Below are experts of layer 8 (counted from 0) of a mixture-of-experts language model. Rows are named router (the router's row for the expert), gate (a neuron's input weights, with its number), up (a neuron's input weights, with its number) and show model dimensions 0-255. Each number is 128 + 32 x the weight over its row's rms, rounded and kept within 0 to 255. Numbers have three digits each.
Before each expert's rows: a language model's description of what the expert responds to; "comes after" lists some tokens at least twice as common just before its tokens as in all text. This comes from a sample of Wikipedia text that the model never trained on. Tokens count by the router's weight.

# expert 28
What it handles: Single capital letters beginning names, the connectives and, which and when, title-closing = lines, and year cells in census tables.
comes after: ",", " |", "|", " |\n", "|---|---|---|---|---|---|\n", "="
router:142090102111115177144073171142138096120141152113126190153148076132182083174080120086091147100089171136168093137126135131117072095213168161113164160149159084144158152111104160142084128148124169147158124116101087105056151038100133089170137135149201147110153122060107084092161156141092072122086138160185123168113152149116130135142122104167157133098164088113129097127083081101087120128141100114158162156082074144117121194085165091104145118107116115150105124106097145158156072071127118146177127106168134096086138144120112102135177122174184111057126137190127124109187149158171118130152118164114130087095132106145059069129138096081188148173115086095115193173158172103116115145160099140123176131119100100128151146154098182102108112108144134065127130146105129089166156156101103
gate1:143108159167184126160108136129197101111129115127164125157093098149118135141136145067082162152069092110185189160081164147161168125123073187150157158160171105171120120089172193120177086123127139113126140121131121152168147093126118155148075128120143139098088128060024116128095147108094107127081135070172120183152123182171159094118139087099101137123095101101068116096110144137073116116120136080141142124122096123132106101088131127146108108178086190115102098089107106139181132097105143125102108143124101201120196104130139097143100123090177135129152129046130138068146093144166139161175164103175123176125138094155090135196144195121133130094096140126101194115113133189182110148175074138135128163119140169090151162064107115169103088180110161100176118139150133106130140093136147
up1:113113115154107159078109094131149099157094123123112103091144134155145124138133042157186143076121135133092124123130147093129114156169106088100144151089083083140124122159129138151109140133126131115138103188124130131158131159113123137114099135125053191115103165175111122131117084132168107157118081127139113108131130135097126114141152205144134152102105128101152132116116112064189179149121129144122142150169197129105138140140105091124124127149170135219159112161143134169071142122151160148183106113121129085169069105165165197114167221139100143173161174118088151220105077138132102148099145102082125167103158084113107141133183105148087145145168168129146113167136107076058129116053158141174115083196107124150124183163136123154076120114113164173035171180096171155056143128077132
gate2:159100085127139170104123153074106097148104062141165143113178101116082136112125145070088052123154137137139149118158107177107142135088133084166065173176201124128142152128114108115119173128095129131137073040145110107069124087044119118145106156114169096142074134182130104098097142139174095119129124096186099115164172098113160136103136120109089139141140133120095107145208174060161137183113170138146154082067179149151104119117171164145128088180104101131140170144125156096119247147147140161120139105134060088126154141170168146161116069114109108112113148158165080158107138132156151136134137147176143169098119163121105148074160075124171124153138141153130155145125160171114093074131123123131133113069076139086160190118150127154089139165133155107123127172083199145126124126118094
up2:144156110116107129074087081110138100225127083056105155142163156144081106120112176141156149119119144253116110144128117093122109095135116158133086099165133163116091121154085134148089181114109169107162067119132075163126134105118072072094124164169101128163089153172105120127171088088160088091103166093134113093125139191116138125148091148158135131102124162105111127126087134029202103149110187108137112094150118126103133124162168192133116117151124119170133137181098116103081165132132098177126161067109042153192175107182138099163109127139120089100121165131108129155106138087118131095092130150110136145105078081165162105150155081146126156074169124132166100111182158106124124090126120126159135167152156109145133161053112153149086156079123164131157101109178134126101076132101097
gate3:135181095177138132094074079141206127185163142111143107092097105096126121120158089141172155113052148105149152106110133119147149169122120154146159165196132146080118154097172131100186150155092166122138111181120198107140148060150125132127107108132117144208140049204108062103103117166127141165147137065174140120163116158128148151144142139102169140141110117091066092121136150079155175145124131125131167100131076176199100059128108141179134089165099149162152071156110109116116107129117094094130120191173131120070113145133122175142108144120177128156106128112116163085199118101157153144147123161149121120118141121090141125146122155152126190185191148107167096109136106176166116145149122088096121091128118046138113102127120147192138140179117092088182052140149089136114164102098131
up3:176102090096135110139159160105130105113056082092150078126130134142145123129071184082165172122206127127132178172054133191113091152074139110080114126093116110136154099127095136199173144120144131129164158107113068095112151101109145093073076115091143109162133131137099161123139167116174156166151130136167089083171151151201127064095153115101093126133085115140141177069112136155158134121135082126171104163164210171174151115100104160179118091151147083130100180171144110166109111134167117137153160111125122095104097091173108185084159127156102125105087092132111065164131145108068156109105145117121099169165134145113158188091064107087158061074118130158119114132097129081142108163200103160093102099134133077094154080146123117095126129137137061088162146117127130146151095121134101
gate4:126120182077144105077086075118115109099110070138126151136115213165092108103109129144112109069090148138085140148150143119120126113096121076105103095166174130120134082123200120163101134146145179169094106078116138107167113105088158151173106159138090142130102185164080081130084119086181130103138132143086090147126105150122144101136170133094067110138205119123090139130125127113095143131153138167154121148132104174084104180105139165129087130148140157161155135147127163129081137184112128172143115160127106156107105142194145086089108168138137131116075135087095154154102184118085198152089214086183136110138138098066072073134084150058152088182115097107178179102109096135138112049117159152186123056111092143119094139124148161107144152112162179093157100100093148104122124188114120
up4:087105154033146116094160091132093130123155127159089151167166178118155058113128152170084125132132088188083103134123086130109112158089161123122141127136177115151127133146123128140114127183139141094111126088114091051107145088102147145162124172122161110144176122174127090142076158141194139127143119083148131182138163086152131126145165105102066128122140097147165134149077148094130178088170116168097136180112101182151170124165108060151116126132139119109170186114103117204096150147122079158150123152108049129094116124143164146151073121166081144159108145068147120103087138103143100153090132143119149083120074109089096095140112062124189071147070100176175160090145129125150053123092122161111149108082085084147177094137073099093109084124126189119079097124137137123156098163119060
gate5:109089159159175188116100080124095116083112103104180158092094135095125133140093188105098142163128107106196108106058141149153135104081123166131129098113163167102131123127125120157107194171108142131122142151161150153132124161088162144109144116148136162050064090110088057130126092063193060111150138123167098097170119140096115148106137084123144135119121151140092140104119094152128090114145147171103110112181095093119103179137176172162147180124175143154116133136099078177149170093106090143082161143104112084152131156113102206159080129134137089177117132120192046119130085115101164082140109106172202161110081140127110094087138078128083145116142135105148178206154121160162068110165112171130155130101116206144168083163142126121084138131105166106168155121145101152109129112076149
up5:154197082100078148104129135113169111146070187148065101101088124102051097111120104151151084121120135118076085152153158118145156132148141108183046178131210074059149154177140166094145142079122111161099135090148102149129132144144060108141093145131152144148149099115113137100088130149141137111125110116115099166112136097102152152209179121147135113149127105090125138145107128141167129119134119204186140175117162112133152119057135100071090138073122065106145054110074174113089130136146092142112089096097108132118139087105162105084133161100124151138093098188148131178112134162201119175103127070121141093099166093118139122162119153119148115101144117156084099107129136165092119114094097116189143079150099102103140129091130120061131125147134082122194085157094159079180176082142094
gate6:105066161129152120104076142156144138113121129204114134110190170128132125138071178165181096137157151088127111167154100122148129153123100108079107148190215102139137154131131131174089146056127172125118118095141117150116086174083165128115171178177165118103130163174160154132133156149129120077161149124137108135145127108146149141129125117138114126142165144073150120091156129130151148125068123141146138085140114137134135149119183201150108095155148128086178113176115146084089143188115119133168130074093106106155120141136160077144111121119160109062114093118170147230073069145197152173098170103178159084098137096136137100139137073143138076067077159118125161198163122102112091070078100115120172168139124139098091085164135146140152108181161171187140168087101088117151159066125108
up6:110164125083136147118146212170105136170142135144126174137148127129214126074101106072131115172129145128129228175091169177152144068130169134049091164164110112149125143093147130139153176129126155136047100129102105125119110095072172153162163125137174157151146156170154131177123107184138129091080121158089125107122149101161168132155128174158135160131125110061158073166147172130135175159140115198143139109135106149201083117100109124118205081138105159110145111122079134132140103111152091128137083121080161147119113103115129096156114137129168140107120156158144100142107109097134131136098182116107112118090104138141141050096163089164216100119089081151113106203134112126062090097111160107159102170137080078132111131137131103181121107140173110069152074169110147086118150141165097

# expert 47
What it handles: Spaces and digits in numeric tables, coordinates and election results, plus units and labels like km, %, $, Preceded, Succeeded.
comes after: " |", ".", ";", ":", "–", " ."
router:147112101134082138160085174123058079150081138106160207154097120126184078197144121102081146120128184124169103127162107127128117117102221166105140141114112157158139104126080086188131146162146150138118153188124144081095140098103132158127121135148171107155192098114119123140175111128091116120116120127125130093111117160134125103094125108154133149165196110126159079151094099164113125104147091110124141189088140126075203152129160119070151131078171104118134155107135147102138158047180103138128133176135169133087128176080130162104132142192127190056115154134108080086207152139107134204154120100126089120166134109138112086095156102131149148155131072099162192085114186118090155077163144140151167064127124091176140129150140158101136106095074148100115145141138106113118047126169120
gate2:140131181038170151169178111140130102167147101126142198148119107090107169137141078096154104103093148142162117124132145119114146110118139106086142101137151132135125113107183098128184094161028120141119088117145155121136182140138121177122202079123116079129104140094142156098083166152142159136147147070153121073109155080161198106064112159108138176105124112140130057111130179166117122132103172134130109097081128138159098112124112179091135067137092132196158159125125143082095168171146101110110115129179138121114159169132192130169139068077147171112105149159151076116159154183120123121186087122123136110108128188189078083108142149136134136184087130151113151066063166169105124127166085123155114069114143120096126131086098101151184147163094176135148129171116072150139079159150153
up2:160135170118141119069125074061127130113103075141180174060192085151136139121053156123135146114084090124173098162174114108157163186130114156111127112197179128102157119141203083147105186056105138123151082124133141138116114129121080064147137140199124175086068141149120142168149128093120044058109175115079120095090113175119140129140130148122116110144114135066100165082099141082162131136121127101121159101197088159057096095122152172130096139187112144138097066149159092142103102143047135162177120089152102128158144094114109130137145195136157112116128133120119145137091120151218085097101139121083146088072086092139149120125119112152087172100171133108154140091134079145120141110110101120116148138149077113150136149095161140104101117092186136124134108134126101139093148100106108
gate3:166171169114128081107076124143193112170135114146142083111126077153187122166167079127113133118056112071167108074154131114178174169116125109162142109179146098085109146071161110086112114153124095140127156177122167115187109121136144117108150082128179124165145118170086077159156155151107097135139139101136147136153169133187134123086153110062187078148108153117112103202182151128126190116087126111122179109139079134160149080155131110138145094142112141180150019155101071121137170162111104122149125160096148127077129163098102148129100118115143102155097129139121179074139091154179144178152101081122149170136144113158112092121161118199135160172179127116136156104105104160145144134210137117118146115120133054134139081087166145173139123182180107081170137168182100170129129094126160
up3:129112128099153129112141138091062141153101148103135105095147119105125094133069132126136152103158211147157154182125129176164129091109162186100103161121140102152200106120102135118135188109157108140128148103112048149102136120128134126114097113125166162184183119129125139114181136154174189116161099133159122112137129129147091111085111085164108132143116105167188196050148181107148119115096157228148095191144188117086165103109136152155142070151140114081100158184138133140095090149171120105097163144166057174107187088240103144148153107156111173168093139169098126148094127101189156141102127136145138078137097165123124127136122183104140089130110102077169128160133143126168095141155098124133140105149170156070133142157139118109095111071087085155085155053146124146135107085101108
gate4:109095161106138055115116107118083143128086085176072102126090113124099147117122133178143105108082094154080082129167141139137104068105092081137112115152163153095124116191103123133167106115098080148131124111149120135121160074160184178128071124170107144180187098174100135160158154148163118086118182130084133118110060177140151070137150166075072118152093152165131093152207111148115134105124157176103135117158077153161134149121149087083097105105151122172142143141174173133108174210112126093106100154145085152093090173119123118073142160183155095160111123065074170134153147094073124183094157127165086106136131115136178167114117100125147148140111084107157172105123142049074137127115169110122164082070163134134068122113115122125171129126191119130176115116119124127153054103088111
up4:048099149121124078070087093078126113129191113106075139120131117116130083106173123176078144080100111135103135124113084132148051122098134115174155121117179122129122137207167136172155117147103148094089093112117145136138144089132127119162140140141132140125162097167101112215118168152137129119115146100123134141154102137082058099104115188058081100144061111158083094159151118112118178076109114169087144155154131173137159099145157111032145120118156129111138110114127145140116181169111096107106136168159090114099076129128100144177078140211129107126159093098136092065107132125116096170140105122109075128112148083134119120166182087162179110180151074128166106119138089138103087093119141104139092128072103075161123080108097081148114153070136136168124160054141126131175083105090074
gate5:112075121129125140110107158163066146141132126153161160109108113124109160192134139149127098129113125113205134118120155129115133122133135154122135099099095136093138177143096131119114185142138109152163129117097138183077095121072121151112176119139090129101153107087195113239165088068179051102157138123164121036191120158144101129134159123133195165111131114121122130119127162159139132073134153108114052142152130120095125195090195139112180213171134173185116103134130130142148134103104120150145182154108109113171170176107164169126108171103162138139089166099126113172150090113116145037134136080158156179154083143159157132107115122129078134083133119087102143199162076088123146098103132139149160126150131119122129105192109133135046128065093175172145175125117104128133117141080154
up5:124151092139098148164109129120200123109117135121115089137147168115107085080071098142113167150158119123058108124117099122103137103158126098134084166143185091120121122131150135111165074106081137104109094138178116104164143152205136075132072149107151078138130131158077128054079184118110183133113128119116108185044138132107141127201100173116082144124130140079105152112078117130149098144148119151148221096106092151104139115105103107105083115100130077079133134121112132158162102145153105069083097059162136113089105095086154099147148084143109113159103086175128181078094139157142146211114115129124123090095170106107153113172173114138160138143120124185149113147086171114128154148186121118113096119139108120126127150036143121127175088178163071104149068074127189116107181074149098
gate6:042146099162174114098144129115118150066166119134163131125164170163156125117105123112150093154081153138083119074145125117111159070137105082097142129112186107107110105109090127125128061117103138116127152110129064184112144185135161076165177158190145110126077131038094132144151150148141142076154126120131102125126099161158111118129127059119062101155151127153147127080097154123103133105116154124144101089182127128124094144142141126113046177107195063093112156151168144139124166161075178118142119120121098153149128156118129139106088155111164089122155160135115154102105071095177111140111155117108149135132188152135181041194133127144117114106116128144150148122127131087146052099080124117111139147087140220118063111109109146156023120173168123168181143057114112152098134083141138
up6:028179084044154090139164157150092157145112093109185173163111115127090128108115147089160147140093140151104170165100099176064131093109098123070144160095124078158098146077080169097123128097115128148117168120137102156122127154163115130093125111140143146192079094097137115169129093188147177053129101111136163170118140123186161148089159129117097128086109098118187168175165136142160119146095141163078082097155116160122103143099145130156126197118135102106137161134066120136185164151160186124165116128108133204107114116122144135144120111105178132113129159119109076155128135075163109105105136142128141088082114150128146083124094084194142105140091095100128098212093117048090133103123175107075145090160124105156084096105099081104149122176147065119177109126107148128162134175171119
gate7:101136117104118115122156168122068129147082147155105161129070123163172143054174138163117153161108147128158176190168187124112157152119167125193122161128141102101172106096138174149191149158101120188173189105112141083142133150127113143072160114171111144135205149154100130123143162175111165166116132152107108156085144156159130144190084124097161127143119150138100128178192125182060136113133108106144133111126179119124138080127081125177195084143151127166126157180126153082122133118197126080192122170139132158047114174080106129119073167148157164122100103211150124127104147133078174120147131126126140112114108127153125133148151159191128158147098116087166161135150152157187148104188127159138185125117153138119067125132106148188128146196049104108095101104112141124154155120165092
up7:113131143137097140131165131160109132211088089135129157110108096190131120108119121115120092110134131149135168052097159106117098219130179063149135190103089120120171187083155126096154177127120131106175105074118113130170117142111084112115182106144179137109101191143126156129051134120115107101099145071121148070132113087131152163133101138084105154152134139116083088132152118131097178060196177135105089126130141184098160123077101137163108156134155154087153136142170108163144137135124130121133141124091098131091128117121058162102119161121182116123132113160096152187153101166122148146175129169135127171122164088181158139187132165133095178083112121122095095211145154114163128096134071147149132116106138124138092128141223183177099096135115102141115057085121095147162116230138102

# expert 1
What it handles: Digits inside years and numbers (2021, 1904, ISBN digits) plus capitalised word-opening fragments of proper names like Coc, Il, Camp.
comes after: "0", " of", " the", "|", " with", ":"
router:166132091172090136165145202141151122103125161142173172192110064125132065160182113130110125106132162128172094157121113172116181102161179148097163164171121135161097089129083122138054086121118175139116124140139084086153115087115143128099124137141112067129152130073142060081158097118100153122084122110144123131145143156146133114120125133134088156197145113143202045156130114176117121093148109128097133156119096166143155139125171145062222210071096117130121129147153168140139106106140074111191138117112130152125181097128115121147153109168072119086090210145080094142129136127168106120200122089133136140148166131177077110158134111120104112203109158144145152148102139109118136153083152139123095198174115128173110179166129175124130113155133104146074123179141165073138173143119162
gate6:120139113159136083107140145159136128092153153077134114139178139152109150082098085088157146154109133128121133155116118167137154140165081050129113153168192073068140162150102162109122115110089090102122188108090122127167103181050138137126170160177115073085150195145136099153134162188182103114116164098102115100139112154200129140133110108089103112152135119086150156173194145158132137136082167128121139108185116127137141104170167185095149154159176148121128103133206123136081109147107113108156135093121108168158161136130149158102108109188151057019122158107079115112107064118177106134122186089153091142114162119146135126150142103190123173051143080148096126137131071119106084140159113097152158118147116162084067125173136129172144117155144079175170163119065109128078130110110137
up6:169135128094160154147159187094128157158114107086137119144152139193155061119185060098134121129161154135051152144106104173117173123149136070114158170166164052114122143106107123111189157119128110133059187096111128112136127110112146185141149103146137155176120125160168138145158154133156190099161120136122192120106115088163216168099157154104121076151137135117177071200135150152153097111082169184089095112102125174179132130109112114194129096122122099083075089189101088156152104082168125107120062094129119136136145169151148145156155129199116101107128149093093107145123097057175132141139142115127122135093147141148124119093151071161158105164142096117185137167086101137082057121144181102143109113187123175158109112117142127163188086155091109108151164131135118091129112125170115
gate7:103137142107100093140155128098093127164070126140123153113090172129179174143158140162083107127106129118155159136117127152133141133070119155183173087145129132068151067138159175081195154202143128164138146196106138118092153085009141166122173124143159095172178174176147116174194105134124112138095124165110084112121131173118139150170150177144074111127105166111193142166168140168101119056196086126146127148126147116086089111160133161116124131166146120107155149166149151102123102140211085108152128147115102124078136176127117100124119115149121120100126084129141132181181147102099128091105112130175109213137110171171086154125159152142115120113095085083138162170117141209177121089132182164176143133118143150105115114199122121125119165131147164131072124126133214124101105148115139
up7:129114142096111125116200104122123142158079107120125150095064122146123160129138133144107069112093105109136117125093158124172182171086141142191128114144124120100136090122184180045185195188187114143137124179156099116153133124032115197111124103159204093153132177142157091134139139138152145162082115098131102073169120136118106182155145115151075148165100178127142113116151134154085143095185139155142099127194106142112127093124134175081064115144137185099146131138136132125127126131157096165097126137091058107119112169112120136093112140109114112114139070129173151170202119182160142093150115126147077219151155136163108167152170173129086165094102118117087121194102150178165126125146120154182139118109158160097128136179117139165123099121125139154049097124172144169101122178076115
gate8:128141124144104093147063210170152128087161110144142104115186122168101093107116129149133117122135020118112097109121151126172114117107099139142124106130147105109148143136080100162173085162092211075206110146150085102143110128145094123144143138088155137091087068159083153101134175058149144219095042131092129149143137135134146144162211122103169146118152138107109112123159090131158101156130119164075152101157134144105089117132037074123129140095174155146087139179146082130118139141078174114140149114153137119089161102142076138099074126141095140129101144151142112079119175127152098185144088180150127105207120154155139108123151125132069158109095193144106092121136126195134136186086125128129101115088096081165126169127130167127148106115183108099126105107108099190154160142091151
up8:107117161123196119130147129089156108122128171117119116146100098111132115117161133123156150144144108217096157163073198164102152134123105132139088113099142073147144115099141134110140175166140067123109099097077121095156107085215131153142142109153159114093154129141093128107107114182140162175069142160126112081097133155147153133138108139158104184155076102112176140129056067158100151188119148121130138115057095167171102088133139100101103109125094166139212144144114169142102129143090124153089135136116139178092141148161073152111153128185136097092136147199046127040096149162116154096150206076159123126134146126103113099147123112097144132119108160133115078136193078047175078092079069138138101161159132100135157118138160084087130125132120155122144183097151110105113122057144089
gate9:160176106162136160141166183094148136176173194157114088100160126137095085142107204207115131108113117140110068111144131126125153087087115136148136150114179101083048109134158137108159154158127151133133101124090124153148093115143178146158198149112117126087126103165112113049097160045114160175157171130142111071099133144099123120094126066159131080163116075164076081105104089171127102105128103113094115114110125099126132095117128142083142160160180101090126128146124119130156121113079106191127147205142124084114140163087026142159094191089159124167119089128130084118130109167179105161192086172147093138129168185098147139172088092118154166071112196149157122096134138130141134129126122109126117112091150077106158115141145132110085165135146134174132113101159122153169178072173137
up9:178149130142174131141169126086151143098120151152165093099129084080091100180127135157127137119113145159150083037092123141160174114123125173112153129136125051085094134136144150140143161086138127112081139173147106152153104119123148104136110148164188144065110166154149089000140172108135174114145169094107136120180120157108097103055138093137131082104095079134091091111110100172102194109147134139103138150153153103117136079169085193090179171148161176082116100116142122179100152128116156131136170142088094113170153125167088172174153196122093111146149120139182148108094094085148148155171115138190117105169159088102126140101092086123105142097143125165087111109117135136106093171118180153139191098153181139092139175110178134136084158144120129190102159138127146150105138131154144
gate10:119164144189110061131154165138199149157113111035070092155143095122091168149151128148169094078160156148170168077161135075088113144123161105179144114080167070113181132106150124132086148097040132117161108139140119159171117105127123087105145126135060081176101148134190111129122176151111147098097141132121092155145124126164120109084122143167144117111147091138133099108139142099145149140131135072143116099120112145105205157120078174153107152168088093093145118155191194111145090149101110123114166068135142113165194086153146185156120116123160110133110141130172105116108126112145185129147113168092095120148116117129129164092040139142142174094179100134054155134124126161150181173087178147114169136118141087107133075105156165160076190131092073116118181169152128090101160146128115
up10:188130142172145103149103112136147102176105131095163156151194125081101069098165151125128111127142131103175097132160159129054102184138213156112188176072152088105100099144150034104149130134127169169148103096166160077127139160112154104112159096085098110143127127102154123076168179126099134168102122106122133131137190122160128114132149119090134129114152118146175014149161155130131127125104159051160145160117133132129084177084103142142156133140129131144146151167163167097169091151144103123131145074140122130100157116132129095120111133148140123112089158145109074155071152105147154139131096128085142105134113091107084139108121207104187102170095113127054123133127157133140173141074149139157093106091125000112188085099166132128122130115068084071108173141150150089148114161118097
gate11:164184149105154139191123154119135111098120116170084130053131225113115140150152112114100173143169145102060135089115105076131124120166092102100140146179096123095096124130090077093124166153147120084101111138139139131139083115114146172139107155149159124137121075131100163117136097114138150101084112117060127147175092210162130079166142140112124039162156167153124133165161121129088154155116151123089192150145121136098062097149156178136126144061148122119148164170118092162099101134094084136125109171061117097120173106184144106139169163200126087105152188077092151197153109169096159088143164117096161148139133136150060134118112143132090102126125094163172174153202182146145061132131143147165182132104091144136107054161125164108156165104083107132110128101095178148134134129127143
up11:095097136103081131110106135166101131125139174111130104217134105128176110119119131117136111118101142163123080143122141169112125105059127150175121138115158129147149144147116189152104140110102156165169120116110128127130142159133135076150145116127107134117118157087145124134123115127112149142158138143177118104094185087079137131128158087164104206095173099090148137076069120089151077109122111127155100140128136079115192148105097091109125148181058142144089144112116136061121147092168163113102161068198112223117121136079154111090156121066153166140042096179155139022112182088129090175103089112136104105057127127086153085176174109127164130149129167119109090087042111084109154112153147116072060142113140119120147189164116122132116079125188134149150110128141114096103077125098083

# expert 4
What it handles: Digits inside numbers and years, dashes in scores and ranges, table pipes, and "to" between numbers, as in 14–30 or 45 to 64.
comes after: "2", "1", "\n", " W", " L", ")\n"
router:146128142073091126158089094155056118096125170169167148186079085098176116149194113106082113147132117160186118150155121205108175120155166165137130115107153113163090137120099111114091096130161163165084158170113153144134143115088138117178128118139134096110187139118122157119219068124140132175123165152152107094077154118091122141133122126156119117117173158148177098149076106107105157153174107124158140136104158125138169148135127135103198171136118167104121134144101156111222064102116140065150131071124170108093132171084133110117134135153174166150151169204094176104124123161110065167140148113103135153134040078118127074118127125100173139144095129117152217162167063149065138123138121156145132124136127091182125151133087142062110144124119106130082139150113149144187098093157176
gate3:092183153168148146105119108189120081149127111185119116032082114182086124127102116165197071143091155144170097100126141145137163150105126085163134088086044129085126111115166106087140073168120121141094150093133162184143134087132074113155158123169111166143143141171154106117150121087109131179150105085105164092115159078110081139107095126092162138109124120114101096176170185118064165110172191113113174086132130135129125074117102130164138096129143149166160104153125094106151111142101123103085094182162119081083126144106137206133095182147124120194123092146129117080136089151134134130200164146142177145157153147104103100162153165161095139209132167106145121127112086135120142163152157071115150059070130133170111087112081173144121167149134150143156115210137121149122124108127075
up3:216118103159128092154160162085143122124136031133137083144101150103162083152114131162174104075144108117059173164183099157066118102122101145126056122159138135125169114086080133139220182112124192122190177137107126155125113135148192155136066100111187098096118118125062165116112178166157189115134137184143111145134161129133095090114169095101127115103117148211162182102147104161160130135130110180158109148145162145176179123148136128152086141110130133140163192155167172134118109171114086125144154122149109155113106115150096147127165162127090146116118108132056101177105127113108125157066103149119144099112098151094201133104094106115179096115060137107108138115110182129169183188124163164133147147128136115134099159121154110139111159111148061144114104108123195128148127096137159
gate4:163140120110169131116112129146100122086098035159161111134108129159105161103149118132174137113117074131114103148134172171132154111101095048129084123125170115078169103155134120167167111135093126155110087116138169184134119114170181198110132114152105144191128173168111088093166111132129107109123170152100142129178115138144150124124149138091073091135151186142134153143152127153124138143145151126144134120143100160134113136128057163118121139166057146125175140142192135115150154199141144117096102099133048124112114121145074141089144205151186095159123115108074185160129080092131136112154196125126187201190057168149149149048097176147154177098077074117159134096083175092133141157119134081114104127102111167106093135070168132121126184058184134127130122156171148138138122105182114
up4:116096177068184125110162087088116113077136134115119139095153190137149109165141139190115117125155097122105135099095094154169117171134140105126152106143184121174149167127094156151166110130105135100110157179110077109141121167161147134198123156102197144103113146207121137152096147096088173191121102127119132112172179103095122179140141142102043095089082114167077139129144121104107162097100145177105111130159123170106078119160119130106081142126139173094110101106165160206132140173144090144151140155120082107140099127108106179169085139153117124124147121055197164111161114065148098130121098133116125106138132107177128098172169116126095113134101117175166119087138128089153143123135115102161068137105096191126124098146123079140099106117155078187026192118184158182128062133102062
gate5:185124103160128106105128097151105130086097137168084160129130086177145166180145112156148146131174087128178143112110184160122141055072141128140122143085106140067130181098147128108099187121151092095142093186139106143097115148128181147132111151153184163078163149120203090170182096090147052126119114197154094100161131128095185145115162179138092153085087156137124143078053114104170141126169128128161077134152109090128128148118171162125140200155168129158125137101151162167159170107134078135155173129110057082175130123117136133125162144116142098142108191162107112108150092135139122108161079094166157183121076151099132107125139128123116107082142114148103176208186079091155143131200132172150157131156085124113110096148140128086136090073125178118076127126135141134056104125163153
up5:096145104135124162117114180146145109156141097097177100096133196096091105099062113107120144130087153103116127158137100118080110147210110125140101148159173109127124111190108169144163042111083141178149159086162146109088144115158099107113153121098074094179089141117077126108071133109091182130127161031111090158088130138147104100205116114135206127140170101060120149154152124156114101104136136122101150119105106181120121178121130053101150157082105089094093078139105167102105084153146136074098095158170167175090154135060171134125098150149099135117119076118148146141087168108135120147091174131123131111116178074169134127158120137142109112156129106113117073071057172169077160112110123065097097117109136093143120157093137129131116149199163053138140128138129105104181156121109133
gate6:131142130092139148124094082146145107167157094163214173113161129126110112076203140134156106126177137149126110160114160159147160129117136055129078110126161133100118155136143135091121141082125119121081137134156152139141077155102093160109184147150126142118117179170169166094131153145112120130156158130124119076108187120082162079143134101119089129159152122143128132130141145122118175147114126159176133119166126096043134107146154128132179175149184146115147106128131094158151110156086140126162155105127041151188131141139131148159116164126151103128104150126149138149040042137248104141047135111178174125144064100171102199105119133168098081051094123094147134163208158104123129153106080102123171134137153153086134104146173138166038120168123132120147144130098122165117138076075123
up6:072122116069120135128151158111123152202166181090138098118116124103193080114149111113114197146119115164148183130101134132214102106130085129140153183178180061126151127111101107122098080121180126124099150120109097131153136092065118112143138126177227123161114121115150142124128121155117147090137109152106107100113137116111120143086086159154111103142158127104151162170156144114136104135101108175114129124163127169177079149057139151157155112076186093154152138158106156118175164134190066145166080166112096114190123092109111149163107191166137125197103214183156065139072135079135091130141128121107119184078121132154100101079121103135154110155107052087099156177164108142083118125135163118144120107128099104172132022136116131129148146129149127083105136146168169094128116090122116
gate7:088132183095102159131136233097123083223097127176134124133122178131181094154140113131178105129066071138141166100134158153155172121119119095149128163153158091114151145125117147141188157173105148151136101169100181096140130115119118087085158134117150127177171160146095127161143163092118129113150132156093119129075137140093186125135144173128117031152143147135116103172150111095150166060133059089134161091047167164130079110083099088134154079105098138123151111157136130165116133137168147067104140162170168100047130150116106129104082175153138102190131088152129154132112183157113062101107110133137104142201101166134162126159188171189153134108104134160123099119137132166120121130156078120138136128126137176140068065139119169144130073133100092103114112092151193142147139101127119
up7:129141140095155164125124162058089123185091104129112126075105133137154126134139089091138106137127088171147138060068118142144190149102127062124119157187124082143094156143131143111164136200110133106103072159130148092171086141128116118065158126117139082200108138132124103107161113096187169159098135136080132098094132116128152181166160133157116096156118146119078081176105104087111182120160130103117144111096156191129144087062145115095118091074066147089129089138128157176113138160140115120030150171106162102060142173098064140108129189117125097147162085127163180084110159128148151090148092137142118131201112110140162168161201181181114188106145105176154141110082157130130165146169095108118115106103106206148104123117124130184115066143109104106139115101144124169116138146127110
gate8:148155164122139133137072199120121157091200135130187115105153187179116154084170128167099085138098119129153156114115144170152125154109095140180095091158133132114155142103152137162186138126108171107149096115097114105105113124103098128105157141089130107133178101177075092131122147110148116182127047078098088095121105145050100163171128124140197141127106133083126124178133037135154157144124128103083165130117091183136133114117113062154120081106131143142086145143151090080158135140064116105147138096150101171083157150108101200108104114119114125147118147104124167135067087179117115084184062154115115062157174180166163150129093153122119165100141187146122104135124107173166136202130109161105125138067167102143139117102134146147132067157126146103137112074139127209180179077118172
up8:140163163104116127133113152166111137090139114090085129107137131106089151128109130133089060147110123172114090105134188126161102131078129188129104133136138141160154115093146146096145113089167090149128149085179130190127110079104183094133121066191138077092141089150104159093154139111166124101112166111113098133117127135145142095135111135164146197171035105097172129084161135134170094194059159102124149194130148126145146089188141099089124164137157170150168201158114132080127147110091096168129150146126129151117125160147088156113155116107089042143123164165084134109092171156119107141138144119112189073071126142147145168091158084099108115135190143120110159187249094109126089095082069087132094176124162131110113143166110076065102137125147156143123157103131127128161101098181140